config.toml
experts_per_token = 1
activation = "swiglu"
batch_tokens = 131072
Below are experts of layer 7 (counted from 0) of a mixture-of-experts language model. Rows are named router (the router's row for the expert), gate (a neuron's input weights, with its number), up (a neuron's input weights, with its number) and show model dimensions 128-255. Each number is 128 + 24 x the weight over its row's rms, rounded and kept within 0 to 255. Numbers have three digits each.
Before each expert's rows: a language model's description of what the expert responds to. This comes from a sample of Wikipedia text that the model never trained on.

# expert 6
Description: Trailing digits of numbers. Later digits of years, ages, scores and table figures, such as the 7 in 2017, the 9 in 1999, plus century.
router:147149135136147149150163130135171168112104153129099123123143123080146097128114127143146173103185184124137126106153159143110125122077165092114153104143084119093081120115147105156096149133091116117115120139123187110170161114083089141139136168098102100129129100146123119126105140127142159137127087113066107148144138114101149151136089133115128167171107101133136074120095156098148135107108
gate1:123159158135124131111078115144153133122105129104160098125122188143102121042143105143121159111150150151107077128151131138145124117147097103083160120098108123106112138153135113098120135120124157155119154157122126123121184116141126149124155132102171130125129161155108145159097160143127126114160137104107170120160158151109094137148134162116071124153117108114111087087140122121108088083105
up1:117146160114087109114122120128134122108120104135159153142123144131144113079166118077125115147131132170125103147136140095180139113089101169143115117127134081131149123142125120155149131131105110160109135194108122130158158164121150173094121115128130169101139123126122164176052102103134096125159139100168170122118146130135138114145088142125110112121092117119130101110170157139131075100140
gate2:092104110097121130157130155102116103139075132141113105135147120150146127135161113102136107126120133147128106137122100151141147186114089151157111088135108135194132145111090092145152131137129084097116141145147136124062080095088116112148177075126137143154157168112176163125144069104152101124088153096155127109148140110119124116137158161132135129120100129120180117091146133078134103178097
up2:122101088097144114128147096109145105156130140107131160144148193085133150151116136167142137127151136168097125108132140141166200136144147133147144088112148110099140109123087142096171121110128126120102138154147122141130136141123173122134098149106134137123145144089134145110157165088129097102131111100140135145127071120102083151141109134129157173150107134108151132156137142133137102154110
gate3:111159115175135140150149115101115190112113094128140170109175151122127124177132158077111122145167093161107174115124095154129108142157118147162167133139139128167139135120123099086156098155163121142118107127133147150141119147156108158133159087132158111082139168087155112119101160135099121116119100098136148108105102142143130104113115111133184150119120080136106113154101135151120115119134
up3:128129115119149122138158112159135179119125104115136173125165129120098114130129132106102159134187100083130153117113092098101073123115114110146096141173147115119129179138129139122158103142105104133180122097150109117143125101136118126134111118120153123132120138118145117142074131115119118130156113114115136150106131103126103109109104120143117123103133120119120130147097127164082125123127
gate4:132083111125160143124152097133113189114122177150080115090113114151131160093118161115147121139131133130157139144145126107139165105138195147126080129142162085119086140135127051126109181109147159133135114124149111124144103143125110093145098163141142114171138113090154145136164113104136113135107125112128152117150105153123098124134085111138138114096137111164151117153159130148127136108131
up4:144111138107104104117149161083151161132084118151173108139153109142136158118130137150121140142149064143136122139149170097114132105125089177148081100112098132098149152110113091127110119123090118110154170134107132123139108142102122095149126148141131112122148139156169134165125127139090130171113069121138114131121130143144143131100176117098138105121120137118095132149148158149173151127132
gate5:133122145132188090106116128140139110095095111117114106115117156182106117149111172118160144129115100090090144130126109154101123130149078135116136108151096131167126155116101092141141137159143088089129162100124169086119123154093124107148087108160125109115121070070120139140076123127154119103138174127129157129107130115172097120095161125119102153163126171122156077087125124114125146089107
up5:102105127119148123135140107120115147151136096161117141143099168143084110111167135135107132094154101085118122115117136105115166122099140124123123137146121111155124150124184119162133127099078137101127108113104157158105175165086105098130159127134150128116083111100105129161065150121167147141143145156138111084114087126142125121101118140154169127163133159149134150142107128146131139117087
gate6:141094144126113132119132133116131120122118105152145158125100087122137132135195153134145102103128165134097104108134099123114162116127094137143119137127137132138116136113113128132117184118128137134064082164170087166104125139117122126144137142132109108106148103099112087127128092096131114122090126131145122128163100132122111187139065150133141156148164154169077112085104132109104148135155
up6:161147154130132136138124149152127142111163148145123121124110112112092114132141142124159077097097128130099097140089088116136139097117138146132123159137194091109088091095104110122112094118151143171110089135148122161116141131103116143134154128085157111107171112138106122087140086123118135133074133129130130082118125107143149102120110143110117143124142155113090075058124116119111138107153
gate7:124116111134117173124094125135131110123128117104137114112090129120126120172091115151129104117168126114153113137157109088158148114122133126152127110116111156122175149135150165143106140117090084143137138118135173133113157120130148092136069142144098142095131116159090112141120123132144082149143132117181135168110120122143169119095113077111121160125115176106125125148128123081130136146074
up7:153158135147113083108095119134117160113162148149143140102138115122104113104143142119141138083085155129079166098135135095081117102116081128110113145143137118166123131099104122088063140128135134199095112168126078131158092117125111145106128140151122126118102108109132160127149150121079151128160159150118126131118120111157119131123127146158134126101163116088101116132152133116148175083144
gate8:163169118110146119069165124133121116129143119128074075107160127136097108135086152111117133156152122133101115117138134111158093121125117116115194122169107116160149126104135178105102123159103123172135124130135176126117110099152119089091119113087119113127137139104117150109106104128135138086099143136095133088130139121118100129133110118138126121122085097160114110105138190128086128120143
up8:180136107108142110074206145148137123133142121113093068113133132166112119158106140109111136127154191120104127125160124143110115162112113120120176146159121110150105125128137190129097126133123109188129118119166144124154145086167131104114141115127143129141133122107095157113122105139132109063110128108083134106136123162110083144146129127161119103144107090155150104132146160148081151113135
gate9:100137086138100143089116129182156108137152137144135138173084151143152171141144129147112159162143132139133126137145113114132098090089102125098192089148155124142179182115141140184117125095126104120151124111115194143159134096091145109108139161151130104131136126149101142136132079118154140123081124133144129167144119084088103118152163134112148122120118113114094111106142104125173110069133
up9:114155141115135111151112152170116160135152084100096147116128115142148146119159142107112141176074119133157145128118141127116183128110081141139110119117112125093141131128108140130138154126123143146150106109132167125180138102134138101112159111144109157106118117110131151133155145131126093134111139123100109112140097138091106105110138165114121139151122128079179117167133091116130139084157
gate10:167098128129148144160128157108114108131134123093124150111073163159189127103130126141172147114110143110151125118143111123108052081152104152135122144170110110133157094100133140124140086111116133153141110143121101103114155139142098143138155114098140138120163067150137097153127121173177137141130110109131101095072142131152091138124100140123153159136121114156140138121093118150113158133121
up10:122145092128145130138167104169136116152142162123154137135108110104129120099159105129118161139117157137124108132107138143155148123177127139102086157169120160095098130120110137107183120108127111099111101137105116130145126107109160117095110156117109203082128107098162159138116091126131096130152155124084122145125156131160126179139127143150143137158151140100094145133160148115133140127182
gate11:134091130111134142157129106151066144143163151163117113130155099103090129154164160144132160124095105098141179128145128136149134088096137128114134091139174134080116124146133124118098129140161176163139126113108120119107083137144086148119151144099107101087133129152171151092111119162135076092144148146114107092142117121134112124121125122103093137201136141115143096135126144120109117106135
up11:114118124128145150118123143043131091112155104142122140117158158148094071118127132118152143119144142130146149132105137130142124106130106113189122117104081127153101122136141122163125117147076080154124177158123109155097130126152139087153146115137121130125117117138156146133146121093114140198105101130137116135149122131112154100139122103131144108123149134115093130138122150146167163138084
gate12:115127144122159162131132172150131108138115143151093082126120112100109153150158186148138121157112133123154153155163122144098140147128112171101140129143116109108072102136177132157145080145152086125121093094101137129138150156135111148137109148110114092131136143125142127137133115148135152114107155157158119112105099094126056114138121136115144111124123178124103119183114103093142133137117
up12:126149153137143098158137160130145127105119134096148142105185154125079110086160099120076127070111122118120156150125148127126120099103123115128152141133109106135096134150127126133135098132158136147150111108092107166169113083111141082119125154126168181113140123124119116123138142128121079154115109140139128142132160130099146126125102118106107104120156159129121138143110158133164130032121
gate13:131115139095105158144122158149123172141113148157128123114125127132085114126096120118124135148132113142143109113142124129157108138138165137119123116099102123154138117108186187159129072161158076128103113159102142132118113092174118118171082119184100086157119096180147122103158141124127126124118138116120153120077132109108128135143130128148125110150108173098158096166100130153141159134168
up13:129179135104124165173127112131151178119128181133081130139144111154119120136104123149110163112139111114121132105138132158140096105172140135117132108115127117137143118103117133134113087109130075106097072121168130125120111118111146132145113148178088087165158107182143085120118158108141149119117121154133139127095094102130111161146135128111093147119111157113111094150121105150178193152151
gate14:160099091094103108165142122153098159132124128147079149160124104138088126141085155111101153124096178102106105116126106130134124124133123125149153096151099071131142158152115116151101123191115088152138108146115116105156144121131123133113114089165127135146128103153125149117083150118140172137133130110116122158193118145186160106116127151157149103139128147173093103107157076105116108103130
up14:102135162161120143113132160123142102127114111120100100098144159129151082103151152153130098150135092142164120143127122118123149111116112120126147155112107198111070098120112111115183123063158160160111134172162102159081121135134130157135188127087124117080131157098125123140163098114116125132118153135122105105095119115088152118158105110141156121144108089108156164125106147175126097137128
gate15:152131127121116142112138140145131137112154109134122150124150142139146134141108148132129081137154154136111145143117124131121104153106111105135105108119133133116117136111143176106102144124114125148165120137135136146134131142126110145125118150139138117118148125138128116120124155088162087102172130168159138136068108172123147134076141110112114171129064126142137108126142148109149103115120
up15:117118156114130159097137103127135132117143125127104120112130111125143126143149111120123113137149124149106171155140110137124093172099119110118119127109131109128164131104126132117091152102110124162135141137132129107095106123103126136116112136096152115122163119146172123127137186102171068119162147139122153124084133148135144113098111154095133125142100140141144115116162130114116081105135
gate16:134122096095148143163150134155167135109101118132074122082106173145125143106115138154090159108111121133110096079102152101144092154112103096123132123121113109158119137168133128180123105088147092158133134117117130102161112076125144143145135110129132150091121124140143110160176098115077139095113122103080101119143157097102053132089102137134163156121164140126150143117138107107172155139112
up16:103097100090136128120120146086137118103098145140117109143118115109145163111150124136131120069163176116101105159085092110118112146099094135124113166115118095141128070101150148143096130109117104163108150113112144116175115125141117112133162113158125085129130128101130160149099123131127134119149124054110112100109134066130117114129120130133138127114136150134138135143128116142167139148134
gate17:103148116094120117143175130130124158138141111122134114093138140133146140167090147135149130127150134132136138144102139104170113112121105098138124145153081112217186107117165146143144171139137163125119125139119042133138137104114139137154146141144130130099113152122096096145128131159142145119096136186132137172119084121097144112090118129119139179118180143130129112148135117103137152111150
up17:104097145166111130158123115137071087139125095160132125155141157112103135091144117109107121148149114179127103149088145163117162117169129162175146096099131114177104159099087108110159114121128141107116097126130126086168076119107122136121122095082152114150125089099175113134152147104103148137107142142092139139134161117197156145117112151124107122118124116142149170108118133166178090144140

# expert 7
Description: Space before numbers. Lone space tokens before numbers and dates in tables and lists, plus currency signs and opening brackets, such as $, £, (.
router:172127153154132101125076105159092109082126057120141103114160131152145117126133099123146120169106136155137135155086102144136149128143117128083145155165116126128103138180094162095106147126106111114151090144156141109115121153116155164141107183132134122149131169103125133125144097153145155124114158109157112103132133106118155118144157094164117087090145107185143117100130181132121150128132
gate1:116142118106126136151103108122157140128151147117095098132147121155086154154192099115137137128138124125121108138143132167128094125177130163123098172109163109101119142120122164129136124135155148165135120157152106103077118112149137143121117147130146159177142117111145137098100157146128132119159132047121163131131108110110127133114073135136151117132156140120132110108122073151100169118116
up1:123166182116090169143131124139114157108115103145163114126154191169092166117124117100113113062165118111109153173146097158153146128124144128159105113141121135109156147083142090146139137108087112142118178133149111125120132145124128145150129088095116151161145153094101130179136106100131132152099155104119141126118090083116145098121141075148097135176126141107152107068131138108131137122114
gate2:171113164148126163173179123129113123134154132116119118150150086090175091099132158156137134145128142151091163096143148138133127124191107103150102094127109060109129138143130099141097138121116143124164135097140164157143097119108121103142140112145107163167089126089134109171137107133128117085117166122158108149159130111114113163161138100120122100157110172108150124172128116115147124149133
up2:100101146097134111124120161114119101096147122178145121140115159114133086126137124139167146112132141169092104136089142134136110119142130125122129124121099153155134120122164120097160061134103161137118112106106134110113182179130125078150129130119133103136124133133139143131130123135102151112131162109153102129139119137158121142164174129192108113079108147134144164115107103140128142126126
gate3:124129175132116146119115153131144164149139129141120118136106116105133111152179188116108099124123114097187130130100119133132138111121153115124078084143133095105139146131110162102134137100151123095150105106179112160108122171130134170136103075179158152088108126114106112129100165137135114134122105145112111117131092083129113145107147137175129080161133129087130123133123094130084133089125
up3:146098126122129125112150103161125061143072137122153102079138143133135112107155128094115122140100143146121131169133134113151113168099121127150137148097164129125140157125158132111112143114132142152145107149103122095143118100123090155166164107105110110095121127133115104112163117138142067105137103159175115102146124140066147106126132131123219159105135116169140133126100076118136114081120
gate4:133127155119145150118121123091143080159168105112159146146116131141160111115087115116146113142153112140167118169109142092131144135115100135110139147159133087125109173121149121070086142131138121139159099134120142166122130139124132163156143111148167110146161104163127059129078144141141103109131111102119108160122127122116109124130156127150191135135173061100117079125164169153120105132126
up4:145146118105116134138168098095131127227117142078077117104130111067130159145184167129132164124128126113134159121163135146107098125107132141093111140153142169161127169136139134154146110115124122119101119155167108109127089155140095140118101144135146110122125095129126133139116126140114074132086144155108201135115160105173147151090126196124097156158144142149140137148121126080131143150127
gate5:129162164148142088105100161117155185147088154169099112079123120175089128134097125116081101140111162137149118146150177106130130119081145143103119156177137112111154103150117115119164125099104148092085134121190134153139123120122134158104129099121106168101147140135129117105170151132119151129139144153115139136085111125146132122158130124156143129136146062131157183115122108123142111116111
up5:152104119136121114122097104113143127144170132124106153125156103150118102138150151152126184089182105137095215129122110131139116135132130124121156123087136140117084150132127152171127117136128145161122136149091118115135161149130068118136143108111145140147096109144106203128132097135117131134128106121155104111143114108149127086137121123101093152146113194113105119133146138138136165107138
gate6:115103108085131128121116161113156139168145133082126085091131169101097129143126104154102096114117124091148138122173122159108115123120121128091173162105132099130133121144124137126120117111115132109163131149162172129126123123134127143113108108141138157145091112112133094142174147128131123116119149121111132104160098106132141136133157153155136132158163123155134112170128152109122124133095
up6:145173127117125167143155092119136150114125124147157075143138140135148110120143099118105151131150127107119153106112090132142081167158124150128103118173067146164138154098122163105163197140115118142137093161110163151138144115073116108095137126141139156123184154126149104174071113138162123122112109121090139127063159131117161064152088107085146175150136115104133116149119149163138081114116
gate7:102159102084163158110130098165109128147151120147104185128159098128102139122124109139095121080131081121144109126096134161121130134142124116116155106156123125115055149149132111152112101136126111139117136132078126149183104143134101151176163167182156159180125145107110134129095131153133149088146148108135149091084172147137109086149108130119105128123100090138103101115125152129112140106165
up7:148135148130134074093090121173133142157097115113140107143162127165135125120115071112161123111121123140138066135112118117124179119152144159081138137099079134133091114132123129138160073139131146161136136095096128173093113139128111140145159140145103122134147103145089138114127114158097151087101110100135157126122162121146084147184141126110148126121164152128137121114167108116104121133153
gate8:138116120117152133121141117117145130157126150146141082153130149118117184176162136130078085135144109103111141128132112099075124133134142177131128152147117126164135103096132154105149158119103110148133108133101102154181167165139164146103118129114107111155121165137154088133121168143119126150109129148129165155108155142163137072150140150094132141154104091144147124105131139144154119108136
up8:088143137115139127132108127107131120095125155135126125116157139100153130125128155117176127165144122138132126174130145116133140080155124162101105098119153129128152139090150146117147101126126122140113189155144145102104119117122113157128095133107088169131131094156080137136136136105136051088099097090130089108121167114148114097126164106139128137099157097136116121119129113125145129156126
gate9:122113135141174126133137129132136121167097157102079122093151159116155079107151152141126082121163130107138173163179116138097127150141097130159103184070145133126137118178100143114115119127117131167080077100071136137103123123112104145151098122160105118110115131122153118102129121162156116113143136129121109132134143112072106148136098141136129131090164117120092154128114098141159173145102
up9:107133147118102096133079124112117111121137163110121127149123107112131121155138148113099125132114100118130118123170120156119114083073071142143135116135112172120136103139158146113130066133110093127111101112140120140113091163127112101128116172151096083148136143124109108108123146112110130117155096143098146157121113140098125118141123137120171185139117109135089113056078153123118132127163
gate10:149129135122097096089099123114117118135108108119095121160174164094130119167122160154104086126143110127162116099117103173140170164151104125119158121161069118111091104136112163127104111117156140144121137095131170095100104110093108140124128092104105128124146126141144173149137098121132133114138114124107118145122126171101162148140167073129151150126113184086118117160110147114120129098116
up10:106137132149140153128077149116140152133155118153155162120141093154089142102148156140099071108141091138136077142093099167158158136140103121124107090187135136126122141115087161101142112132113121114143139134125107133115107139108088135127118159148166121135115141084136139118122154157134164151163153122113160110137098109124086176108130094105114127128184114136149168142144097127101090099106
gate11:116140163195129127120111111150129147171133141169107117135125124144142110140102162134117160162159167148101149133155138141107112115153106123096116113150112056105139090125106107155133094122111116143086142121119145119130146173172155149115121114170133117140142098156112153132122121115099112111138091126138120139130114128138122126105134098105132121124130128166113167142116111132135160191177
up11:157136130165158130130154114121104103101144131117126108099110124140104129143119119147114109113091121087137113140145131150134125160107136165115122098114128147151130121113097116105140120182088134102170135141124124122130100144108137095145089147127138113151106154111141122086154117126118154151143140165162149159119137144130140119105142149147122104176124157128108118149137183107107113076142
gate12:112159137131119087168107150114158132143140110147160138185104124144109100094114130136116110131112131146095126107104085118109115098122146105135117118163134072115120123120132132165122157111128122116144154142125106139141117119115100101143106121109107151134143137108090133151121174089117079102120126121185126118144100100095122136129100098134143105120150107087157082139125126129132130130147
up12:116140135126125142134162100131121128126134093158076104119156105126119157128133121126128107111128114127154071143139132104156150107114138152144118153078103125119133144120072132099147123116153082135131124119164107101102120128086167157124109166109104131117123145098162096133090159142139153136125140163081147131146128132181127129173123156098170171116153140169092078099127114126092121134124
gate13:138120155107141177144119135139125161147155135120148072147122135138152145080170154101128090090101157111119140092135110130112131151131137152100124097137125134153156138125169105125124145122121131130124173136133125132136125112144166156121125115200132116095119112145109094129137173110113133157111117158140124093106119153086114123107121145100107132131120145121132068107111120100122089099131
up13:102107106115144159119125141139119142158123148137125109146140169128106140087123153097144094113116153121131084147123167113150107159132080098114143126105109145133124143158147152135131159143129141138152169120141126075134119135152139143134131112110100128111091133121124159155165102132150144125140126156151134152147112086156158099132091090154155161107142142165136154107153137128159092168129
gate14:113184141099117184143175127129165125139152143132100151086162136095110100103091149120139115128129151111170133153107136133081149097097102109084119146138089117132134104109142096124096134130139111103127125118134126112139104115130127128141193104075129146139164133111180103152127119108130107115109131126163110144091176110098149102120073112157122161126140161133140110153145149153148114101144
up14:110136178117143127125159115144119111120102134105120125110172150095109101118136141154183141092120098112119094144133143099129143160121123129100121116156096183131142121087130073151113156162159168120166154071142140123126105079124162133158131170086126131130123135177153158152157137117129113155138137122106107120115117137104130116148148118158099115100182141131143151099165089141131134152147
gate15:144146170107140166073123105191098149119149127087088127137151115111138125100156116130128142085132130096133136112106136140113147120135137114121132122094141157122130131100129136162086124133107079114188104158101124126125089164148120122099190108175118101153138127139124138129126129141096143090128113078126143097139098155115154130139119112083131111143131139166133099138134095152140119130104
up15:126166128145108069105135142130124145128114107147171120109129087120148129125186166134148111153114108153122124091124081081142099135118139086160116160108127098100112118129145099114140119106077146169138124175128116133132157151146113114115067145112147102114133112128140118154130158087090128160102087150156153164132172149117137109098103095140117138110165123077141133156153171148149124103147
gate16:100145157144121146126146143126128122139106134101133118135114150086146116110137108135097101135068142100104127148148133136135109122115112147137159123174128106107171122118121081141117121139126086146172134098120137101138104124111156107076163132119106105201133113141158126090117142072110152134145145144128109151133148157102139185125120163116129128144119141201129056143109123140168124176158
up16:167114120132147152154129160141175079156133133119124077094127123083137135108154135106109130132105138101117134155113152112117132140137117131146154126188140154128162102139137103156099129085140103136147143131152116144162138140106140130084165124155132129144122134142146114082147120094109158151155173089124142126175127153111134180092141138130106121135137145152139078197119123120095142132115
gate17:153129122151152144121150109145138171133127162125116150143132137131070142125140121072092120103106132105102188109142099174102143134134167109165190097110110134110100108144144140100116129105120089168126147128078095168129094103124118136118093104136140114124089076128090103125102140133128116145163128138097119068137173150146133129152140092134119120106154109139114156147122126163106142127155
up17:114132105136170137144123171179084126125110134153117126151127135138112126111163127127150118179141157139135119178112119084146162078115108153128103132146105145102157141106127136118128127121149111140077133150105114155179130144136156115093149123148071083136142153131143177137143072191121159123117113099135143141155137120109113131122133146179126146147143110095128136129107159084128139125154

# expert 13
Description: Measurement units, digits. Units and digits in measurements and statistics, often in species descriptions, such as 5 mm, 26.1 ft, km, sq mi, percentages.
router:156105121145132117118114129123156145176160115140143130129104095114097118069125133130131153140110124099113153104160166144138057175115136131137110132136129117078127117125125135151155151144142121134099139121134083137093079168147095142140115089153097152108101136098095087108154152126104107134096117117152126092127117121121074096101132099125094138125102137164117118092146138151129111108115
gate1:159151147126124125139100163132134143154179140113136099163092147131118149140109105155130114105118141079135122118101141097089101104158134115145135136126120124144113160108109100115149153113146123100165145118139116175109079180116133124133133117056113118129114113114157159126103119131116123161132127176118110151113128136134128128142166084137123112105113121157161112098128117153130093104075
up1:099097102118160100124120118120121100138126107168123122121139117121161128114111140129123133095133106137106163146145141166155167117091092132193152125109140119202122105139152139165113082145138128077155129092153123127128153144141164148153167162155160135149115122118117147140138148130153129154163116131133138152112116108131117130132129140144118129139160143128075111099130085140111147077200
gate2:085122145109141085143122123110117141133097114105152133129125156149124065134166085109166145114136094107125120126175124118121143110119130120161128141138144134151132140161172114136144140132075097095165152132138096108154124180106120125113152143142120161081063149102133127126126109187163120175127091095128117100113095154129131120109098121108119151130136164149135125110127139138126151184136
up2:135156114165151113110108106102165111129154148118121121125120158084125116150145131105132095086133100140156085147165113080150125115127130133136149123149128138135150148167144090177141134133129096112141136106129127044166134163108098130110144144141117085091120125107128150138109131120135113128154104109139114122107064138107166150154164129152139143137129189124131085077137096128140136117082
gate3:147132086145111166150067090160143164127108107141139162097136137105110115116116130143137106093083115133126148118132126137120115136110094147109127104131148102108096130132126121165180156130125119130147084159140125164134127127116135124098128091153154122092088123112112108107168157077138132173111121097142152105088123110141147103147082107128137171100115083127127112153117140103137188114098
up3:139109131128122093157125139110117115091140148162139105125142094148125138115118128108115120100115155098132099130125107156164076171140142110120161177124084119102145163131160123090093147167111092102083130130100095157107147167102122139159108124129104125144123136175182148116101097185124137106142155155137077134089139107137106132083132157143154149132127172142133158143128113131131110177123
gate4:121166133129077124160123103159105128150133135109123076126153089172176137110137118147128101144122134123145111085126108139126161147103109122074204122140113100138137105120108142137153136143116100133120137129185145122120127122174123104147144140070102126121155132088119141128098153114122096133087142137103112155147100124090107162130075107087122181121111102160105138101114095081137156123121
up4:123149097135136154122145116108123123078142108106124152120151172108140077118111125084107162117141166127124127174122124174091135075136113135163114147110147131144126152142166154133133099117128156119111118136110144166125127155093164158148062140098129146144098107130127129133150129163154174141127139127138168142135187105141122121120157168141105096106144126122114121152144142147110121162175
gate5:092149125070151076122113109134137119117109140142115100156188134170122127116107111110136136136122114057163101118118133138104109122116167121106136142147145116155134081073088140115102166107100109146108144141165145175167142116143134134178122150134154094126127143135133137127092140104101128103154143087132169126133114133153126172142150121118136151129105098110143092103077150086154144140125
up5:141100122144151172150124138087125132123126122153135135128110136060126117133160132131110126101131124159071111128124075104128116142154094130152119136114143099124177142100146126142139109128122117094101139121117136162130143116164134072118119127096117091125129148130155162127122141126177134111114123118103086124125156125130121123142121148118127082133106150121098131166125098106085086139153
gate6:138084149108131133115078133110126149129120087113118120120122134122108114116107115126113189098145138100123173107146107153085134156112149150136133116154087143122146151117113126100118110150111135109127154171120133124129174151077156145083121109087159135110131105098094093117107114123097103115158119132148161091132117129117088117096103128151135124140123163170080087110117134177094144114164
up6:098131117133149121137112128098140104147137119126122146064092075127143181140145147150077128145158126134077153125104150158122108119139113114142146139087120140165146116125102121127122117078171116103118114146139072138121173120116114131120128091126135170118115129179122099111161145104093092103176124145144165130122142101110093164149080136117135118164153107123104150170088136148143092119149
gate7:134132113159110148116145150130089127142148135096140120139155159090101147098136154097122110188105110168143115118116120139136116112121112142152142128131150114124156127160059109126099165123117094116150171122146096126130130134139131103131132160110135088143112127162124120122139158082134142139124130132091073097144092132130137111107086124081173091110094127197120151150110123113111179147065
up7:104127114133119107145143142126109158151127121139128146150114083160133127111132109122173108155125140161119177104122170144122142118176164127098125086153119132087179098150125149116127133114118168126081143102115141143130109131097156118157140158118155115135066160175125148121128157093120147094158105123103106098143085168140127087114116161122156093090107095159096138129080135120054118113136
gate8:121093121131117135163147141154142203117139106121126130109098123089131130056151112169168071125134144120120135097142152123126132149113127139170099170124130118129120145158088142105165120149115098145142126139107138174082113121150121136154150169111106117109128129106141093127118132131162191062122131153108186168119126108125127116134118115155114100127136138122125088147140159116096114111092
up8:154093120130136115132159132132091093138155134153099096143143147147146144116129097109131129107131130135157126114142102109136148120126196115116144110107168125068114124143102118102212161140138115120072114160131154109129088082144120135115126137106119131167123148100115143174137145129176128092110155147131125141145094126133170130124126181102149118102129136085114135116111165143113137123113
gate9:148135155121143138094126138101136181144184136114129108146160134143107124099164083125114124115116089112136136109125096112140169094105125162163097162154109089109109161158113110171104123142153129199096114108148103100111139092159149135139116134108112107068169124128138140115136087125111160179120149127107119156152099088139161121120140131120172145153127090161128146138130147091126120150102
up9:109138124147199102106103127122134103128135125139134110140096127164120149123131141138113104205107162137093095146165102102134098106140121127161092130156173099174104132064124161129142111139112124151115100119158131117092116095105151127089133121151125063128130103119145133134143166085106146167126128118122092140109124079126087086145143096142184170151115104190140137112167118129129121114127
gate10:137157116136159192129101187143146135112156126130159116121128142083141112156131172157091075153115131137133128079124161102144130126115142172124153175121111133146166078102105136103079115117142149148119140096130121185140125092092123133148134112113143163121138165124136146120115100128146162129133121155113143159156157149128146108091108082133120116128146102107100087100141170120090100095112
up10:144168126152126174122121141166121117151127148143148073169139134101162112131111185147115122143089145148117120141117153103129123159163142143115174129081108128107172116146068161097092161115151121115122131139112133156127102114151122080122126095119138167116156170138102087146132118155110130139151111131146126163105150129127136164137146103125120151106133100136125124104136145140102143063111
gate11:117152128095093169139158170133140106154141173133165083144099119148110142141144130096095133108106140153132112117158164159118132103109137152098124110133133158082165121116171103119165172128147085127121136123091128112143105163164128145136154150130123159112126119122134118115114095120154110166115100104099123114135128087137109115089145157057124087116143124103142118123163115132156121106132
up11:120134101137157117135148149158151165122099106136101161116089111093116130172110147100110139109118150103129134152127153157119172127137105113162104107152137095079083165156107150161098129132121127144158120124147110120116094120124123121127144189114128089129161162143086165121140164134141113115132112145131184141137141120108097124132137087170133177095099133111139128124125098141086147150092
gate12:111126148140102173120153091102147144095117133128077133097112107086175147110115153138100177142105118121174132136145107185120099179102137161134138145108113105078131160115179118134160103114134138118153075131129134125122111121152107109101146092158091157114148104131138086095103128138168137108131136085136123117155103101147142151113128117124130133077109129113114130094129167122159133136102
up12:115110091106129105143108101101097098110139119092119085119160122122149103127160147146139150121102114190128097163176126171121089139137114164115169124185106176080145136139152089148127120100153172112144106116105136118135104125088120131130088170077124093093122111153147169153124115163152116171151111115139110144127142072147136145158092178144118143105119076099113137135140095119155134114115
gate13:129137126132128118147168142130132093098111125105064131116104142134094156162148132169109172107160104132107130147133111129116116171158111119103107102132121135118109119118069126119123148155136128172118099070113130126158113106121119141114131148191146146081101141112117101108126137121132176128145173122139149063113155145095101151137145109076116153083101164131102135111153107138124160132168
up13:128112143121094125092142142134149077124098158071135144147095167092124183100098115213125146124125124126117184145126144171134127117117144099100121123126139205122164135113101108131157177150091125151149124084104141110157098126104103186124117172136149121098104116127089136158107107128077131108106136105151132095108134161116140124102141096103145115113105171151132103100157068126138177143126
gate14:074153132112134115163103112102158158130101139140151151125136149094091142136155150121122114123131152129158115134169119114190143147142142108115100128105139168101100118155134107099109130139173129110099137126096146149157108137087105163159141132174140128128138136109109125119138123117119124090137190104148121114128092162209166113092140113146125141149145138161118149139108133106074107104206
up14:146136126138150144169124144151116157145134143178103111142148120146130097114112188135138121091110140109158138150122158108071112114134097139122154108087124157134124153109083159108114145141144156106130108123114143114152154172105151133131160147131138122137107150133085138157125128104131130117142134110083132133154110139145078114134091115167141119121141134113118124087090130131102167162109
gate15:112110115146086147129139139109150105125116129157193102129114135120160119066153127123145090091162126152108150085162160125177163195152111152147124158135156153151126134138179095109107127112118119100105118157156129156102133114127122154179150116116093144092109138106156140147179091095078133113114112120131162100128134138130125108105143135130151150134106127141151119111116162117084135147162
up15:116137119138161117158114119099125135123142122138127133124101155116161153110144139132143105079126126137097066111151121125132126176133132167142104182173141145132147102118146134128106104149094126135131101153131126149109115135129133112152135118123133183070132138078169122124126126107086106098159103123140105129112079143094130115127112136142150162052210141139162106106133148094099118123156
gate16:130161146102137151126137155106120139145126127130113108075145102118103136135155151159115149135098134077083131139119117148179138130117132127125128122149129134145194118114092110096102148166130123153133139167123120132090082120103103162134133113134123180143108127136128109154137130165110151138124121151146142099142104170132131152192116170148122137123146165118123134129135134173143097158155
up16:129108158163153128119157139146091138144176078127126188129139094112122163139177111160132119107089160145137068096144151118137142065168111133175107101108170121124149124116120145143105088092175103132103113156138103165130106146150085130109129155129134099166124154140126140136133139119094145139132119133132108125088150106112142141172085074118157148121132140125093159116109108191156106163151
gate17:122166136114141147115138109137157182116140074126117127104147133108134189108161181153162092161107127123117156128132131166123094139141101133136188140149076119078113146120108163142122123097138118084138116135162118109122125129169149131122121102134180138106144140164155108159138131150145123127092109155128092134137112121114149110069156147105150104126140121118101138124131123140122157106108
up17:140079134188144101102146132096153114107130122145128115125138157186120104132135086132102138114112104120099165126142139109163147100161112122154080137131122114155104128137142107100142119137082119181111149111135141137122132148079150124135125148154103158152153098109098155100128115127163159121162094125109130094107107104114127138133132135090104158142110130138128147136152110178134117137147